config.toml
num_hidden_layers = 9
hidden_size = 512
n_experts = 96
experts_per_token = 2
d_expert = 336
d_shared_expert = 0
hidden_act = "mish"
moe_layers = [1, 3, 5, 7]
router_score = "softmax"
normalize_top_k = true
routed_scale = 1.41
balance_loss = 0.0139
balance_bias = false
router_z_loss = 0.001
router_bias = true
init_std_router = 0.0241
lr_router = 0.000928
vocab_size = 32768
norm = "rmsnorm"
norm_eps = 1e-06
tie_word_embeddings = false
optimizer = "adamw"
learning_rate = 0.000585
beta1 = 0.9
beta2 = 0.99
batch_tokens = [65536, 131072, 196608]
max_seq_len = 1024
train_tokens = 987600000
max_steps = 7571
dataset = "wikipedia_en"
Below are experts of layer 5 (counted from 0) of a mixture-of-experts language model. Rows are named router (the router's row for the expert) and show model dimensions 256-383. Each number is 128 + 24 x the weight over its row's rms, rounded and kept within 0 to 255. Numbers have three digits each.
Before each expert's rows: "comes after" lists some tokens at least twice as common just before its tokens as in all text. This comes from a sample of Wikipedia text that the model never trained on. Tokens count by the router's weight.

# expert 90
comes after: "\n", " ==", "===", "==", " ===", "s=="
router:139095113138089090168094106147129108105108110134100147178121114140147110061136166159075175124076119081151127111131117097138145112187155154059134097135143090109095144113140119134133133152117125134105120125141107130183159161068108085148130164114128094105119141121124168102132093165116122114097153109101150079135178168147158154127137130112114129172132156145094163113129113106146162137117

# expert 87
comes after: " of", " as", " his", " for", " was", " and"
router:089135122133137107137099089170095108130148139093105152161103135136165111084123122163084142165102124120160094113155125113105130101110134135129137121107147099057098132116156126157167129093128091148085125107151114149156146154117112107119127100109132109113123152109115148123157107140081123105102109124114146117141134134154161120125162131128118138170141126160129160086120125162117120127097

# expert 65
comes after: " |", " ", "|---|---|---|---|", "|---|---|---|---|---|---|", " 0", "|---|---|---|---|---|"
router:079133109140139093142118089128114097121098117120102141178106115162179104075107123125082153169094099101170145123110085121090145100152134137077140137093130106123119149122174145141118150080101124127103140130134137145187145151064137123161166117090092119143133116102081089090136114119092116110115114144080135125136179122136174105107138122143126150137128136144114148127096106134149110090114

# expert 5
comes after: "\n", " and", "\n ", "th", " 1st", " 3rd"
router:083129135168117096151114100145119068082117139109101147120083104148142129064115128125079140147110140117140104098152111097117131113170167139103105098093146100053144106099143135140126127122086105136101115116138134163149116162109126097159150153100115065117147138091106103115123110111116118126119122145128139132111157112132168114131134131159089137179137123163119153075097124152129146135121

# expert 16
comes after: " |", " ", " Votes", " A;", " H;", " Title"
router:060119110140106089133114090170115096120135123118090147172129102132140129074136142140077156128138102097146104127127102147138161094165127153112132125098130074075130140127139129145145117142121112128102141087151180150105115149095146127157164123103100124093127111092113149104162115168084118108115146138101148129123135117128147093124145132127125149208154129107116109104134122140102104127115

# expert 74
comes after: " was", " he", " He", " who", " is", " and"
router:102114130185109115168123077134127127113114124116104148173121132104142132095106160144102127131119097089150094106138125137093105107177134152133157127114118126068128189142173118112159158089108116148106111119142153162151139126120150143123169123089117104119150151108096096105152131152111125104123143139098148117130151138137179134127165104118093163134115174140118158105098142163155123096099

# expert 93
comes after: " |", " $", " 1,", "°", " 2,", " more"
router:080151143160116117137130102132078082140112133102084144142097094161145141125106146165059157125099129127124125091123113115077149133143118124111133135115134070123102150102128145135127149129126091133123151118149134150175166177122094146138134128106114105098161141136115136119125122133125121077121115135123134115142162122153175160118131114110155163138128137158118154110079139143146130113127

# expert 85
comes after: "|", " |", " December", " October", " Chart", " January"
router:095118114166117123133115090121137105145101101102086163166122120129174122051126135149099122155124121104136095138162115129089121126163140157090124119122124088132119162103138133165144148111116103137116147109155135168187145149081129112164155137101126103114168138069136134116165126162127146128113134155128156123137127133149133155113127139124137157173123136145118145071090125148100130125102

# expert 95
comes after: " =", ".", "s.", ").", "\".", ".\""
router:092080114140110100157092096153111124131118127143096134191112141163158117106119161142087109133119134123141101107144096160103131116135154139087147099140090118079114156140127133148163149126107124140113115133141184145185126134084136093150150127093108109103148099066094124117143112138125122098118117118114148126124146138142155128124167109123115130136161135143108119081100153136138115094133

# expert 89
comes after: " the", " United", " of", " a", " and", " New"
router:127108085156126122154085056146115086140127114101136156140099114146168121116146167137115141144108084088131107102139117131112159116130136135114128112108145131115110110114131128176142143091097108135111131095156107149154125152127113150135158137112143106116150150081084117113133117112140117124115128108122167137148153115162152158106127154153103123193161141149105139121105116155125156103122

# expert 57
comes after: "\n", " ", "|", "-", " No.", " •"
router:068111109181119134150122110141100102146125120125099148149114125141156112052155150138097165142100116079125114113158113137088142117120139180116129104113152121077145184106151123145128169111104139143125125106139136118189115148085119099147181144094121057095171100121098113115145116129121108091104107133108136081143151127135118124141111117143112124180124138138110130116088155126135100095105

# expert 76
comes after: " of", " for", " with", " in", " to", "."
router:108116112151110111151118074144115115150106123112116141181103141155152102110133132168097125170105119087148124100171093104089156118122134138103123106085138121089110139122142142170119140116146093126103130131142151143156156148115146116152150123091139100103145126110137135115133118129103131107117126127127130116116171122140155139098142114134123144194141125121116160120106123182101116114118

# expert 15
comes after: " was", " is", " be", " were", " been", " are"
router:131109091180107125137103090139120137128114127142072137140133092159138114078144146171109141156122106144117092111149114127125125097157164157093140105091130081131088142111125124157152138118114120106091124085154132167172159150096131132143145115091111093098164104095112098110146122140103140103100158150107137113111123101179176148103134097136145174207154139169109157109091151171124139096096

# expert 52
comes after: " the", " a", " as", " National", " American", " Prime"
router:119121112156120103161084091152099098141121096116094126153119122158154110083106129167112121128134095118140117093122087119126134123194092169122132151137111112121094116161142143155147163123091122158109142116146132163149157149122133152146167127090106086056134126126107140118167112143110114125120142130101171134188163131148139130087151116112113139197159138151110189120117122126159126102116

# expert 6
comes after: "\n", "-", "\n ", " loan", " town", " 2003"
router:100109116156091120136115068137119094103093109128124108151135129130160116064087143143141161144111110124147101120162118115112137117147152161099140107089144083118116131124129122181139142138099104154110110105140158134208147157108113105134164102073082100102138130098125124111144096121127122083115148140115160097135115152129143147108113127134107144207163133145134138103107119151142118106097

# expert 64
comes after: " of", " the", " a", ".", " The", " with"
router:093128097149119120158117089142099116136120098116115167149113130138162095108139156164076120165118098109156105109144114128109152097122137127127124100099140106099096152125135155178128140141131117113102132086142139176187162193118122120167134139094113103112145123079114139114143111137112116115112143132128157131137129131129159132111133131137141126173145122140110155090097142148102115118114

# expert 67
comes after: " |", " S", "-", "S", " O", "|"
router:093120116151098137128122090141152099152109102107134132131092136143167130119119131151093111159077108119148132120154095108100166113158122155073132100079170102138116160150158136139160142096078094146111153096129163128140118112106106111128181145102133133132180151085135129110128129140092092099077157144105130137132145142143148114126120125132149152087143135149117164084119091162157157095109

# expert 40
comes after: " ", "-", " Yes", " Racing", ")", " Name"
router:074100076163113111151120090136089074129096099129075133176126130134171112102121141180067143156110100114154103097144135121125163091138148146089129110129137087087130150120142143155166151132139142123100117125141127143142144197142137134154165135090135117110150105117135097138154079182109124116104139111089146080119170122128169095110131140127123150175145127141121159096105127143129108097102

# expert 45
comes after: " 0", " 1", " ", " 2", " —", " 3"
router:101089092133112080153116088162119119135105141102083158146105121124177099134093138156125164121104122103147137100146102134091145117177126155085134130116154104089106139119139131158170122102105122099102112108133176162148158129087135104108161160097110103116161113126090099113146095163107107125111119168092134095143143127128168141128102093117111165195126172158136140127102145135124154098107

# expert 27
comes after: " a", " to", " and", " an", " his", " he"
router:123086095161122141153082088133113105149116139092114140150127146145141108088155136170101139141119115132161122106157118142088112119166152158107131124093132126130098167113137143120153148104089123147109125099174152134162151195117145116120127162067120098103166133111084098121139131150117105145120123160117126121136148137159151156137127114152145172189120157124090145110143148191114154103134

# expert 49
comes after: "|", " in", " the", "–19", " (18", " from"
router:104114130157092120138145089155127102142093112093127145182116106149141125067114154144039128153106113108145111111144131119101159107169142164120104117077128119128113179106151115135149163116085132104127177131125173144165132148093163130175165130072110086099165123094097140105128147159138113096107137129116139145122140121121174125093138105130120127144132121146120164101132113140106145113129

# expert 75
comes after: "\n", "\"", " known", ")", " (199", " 1."
router:081100111146098128137092098146109103089115121132096116133098150146146125114128128173100159178123118118133129094174116125109121125164129170087114106107113112097125130118167114174126128122097087124103127094136152157167151153108135109172141114095110090094150139099124118119137102141132126107108141106113154112155135124137143133124157115131105157211136131167105149125110095163140144132089

# expert 66
comes after: "\n", "-", " his", "\n ", " son", " Directed"
router:084091127149095113182104090134084101112099117107087132150114145152136112107101131154131142151143111104144108090129094097098152128155110139117132123128139117125114131129144136172145156126099099148099108117149167154161147139089129120158164133108108117105169137122111126122166116129122129134117143148125185119141146147132129138107160107152113166231135141135117162104118134156142140107120

# expert 77
comes after: "\n", " |", "/", " '", "(", "\""
router:081117123177110110156101102143135088114090113137095135176110139132166105105100134131087132108084096089143133115142087091102166095155144163140137121100137075086099135095137116127136121130100116132106141129150170167165142147134135122175160160070134126130144133095146163105161128131112133132105123141119159086130169179112171125108143119144114140118140138159137166112099119167124156101105

# expert 69
comes after: " |", " ", "|", "°W", " railway", "66"
router:068123117150100097163095103134111123136128090119087149155130125147155108061156117150087132127117099130147114114164085127117129112183139124125137104113135111099103143128158149145138136153108102126115095133153152148150139190113129116160145105117084110124151092123117129112161116165084110115130123106087148118131130165139144132108162130117136115200151142124123147098116115118126144115113

# expert 2
comes after: " |", " /", "″N", ":", " +", " W"
router:098134127143100075142112109132112111138102111101106160173119093157124118041098134131081143112098111107126138111159116145121141109211125172095110117063175109087081121091115132132170148109102125127111124122127140142143128145121124134146155142066100116123137125082098129102139124119090132124133129184139145152149123136163151162123119129114129138211106156159130133112109137156148148076144

# expert 68
comes after: " is", "-", " a", "),", " Candidate", " was"
router:106137124141100085163122083158092082101134131116116122144112110132174107064086136132101130153112112111145104129156091095117158141118130159134119125122128103058133134130151090146140158126129115135082142125169142148161147138122107111165168129093103111101127134111119134110169111093112100065150133130117133105136149161109180139111138112113115150172138127130111139130094108143130134145119

# expert 79
comes after: "\n", " MF", " FW", " DF", " Full", " Binomial"
router:091125106157108114134107090145103125106107120143104092146124115130138127083128123155085132154114126131142122114173115101096135101112142130087161113093119107086138163100138127139127156114082094150125101102122151159152125153106124110174139130072095104100154135112118112115143111131117119112104145135127164111130150115143176137091117099150110147204149132150121161113124127133130144132102

# expert 28
comes after: " |", "|", " United", " 3:", "8", " .4"
router:109100143151108087162120101138102093130099126125097140162104138129145101055106162152080176117124121133116120115136138142137126105143148156105115098118118072117071163084156138153164120115124107141141128053167128140169157155086134122139192095073133133106169128093104134121145084123104142116141126148121167130152146165158160155127130163135083154150151114119098143131082122155140153108091

# expert 62
comes after: "\n", " January", " in", " March", " November", "In"
router:110082130142146104138110072145148107105145133142088150130075117159148100086099138149082159145117124070156123116136131096115150125144117156077128126100135104090145149133157131141162166100084123138110123130135135149222140171097145116147144124107123074117152130118108140127149101168121134114092136123113143059157189132149164150134117125129109135183143121168129150150114106146153151134134

# expert 81
comes after: " a", " ", " the", " and", " Party", " Total"
router:118094086162137087135121082142086104164130120097128113154092123139151122075144129156093109121115094139151118077155121140088148105173135160146104120101117104090138138157145123135140157126128098127112149088156156144139152178121135117146136121113093129117128151093107107133154119155144129112114127130094138126147135150134159139115122102117133134187149184138110149059100169131140121100105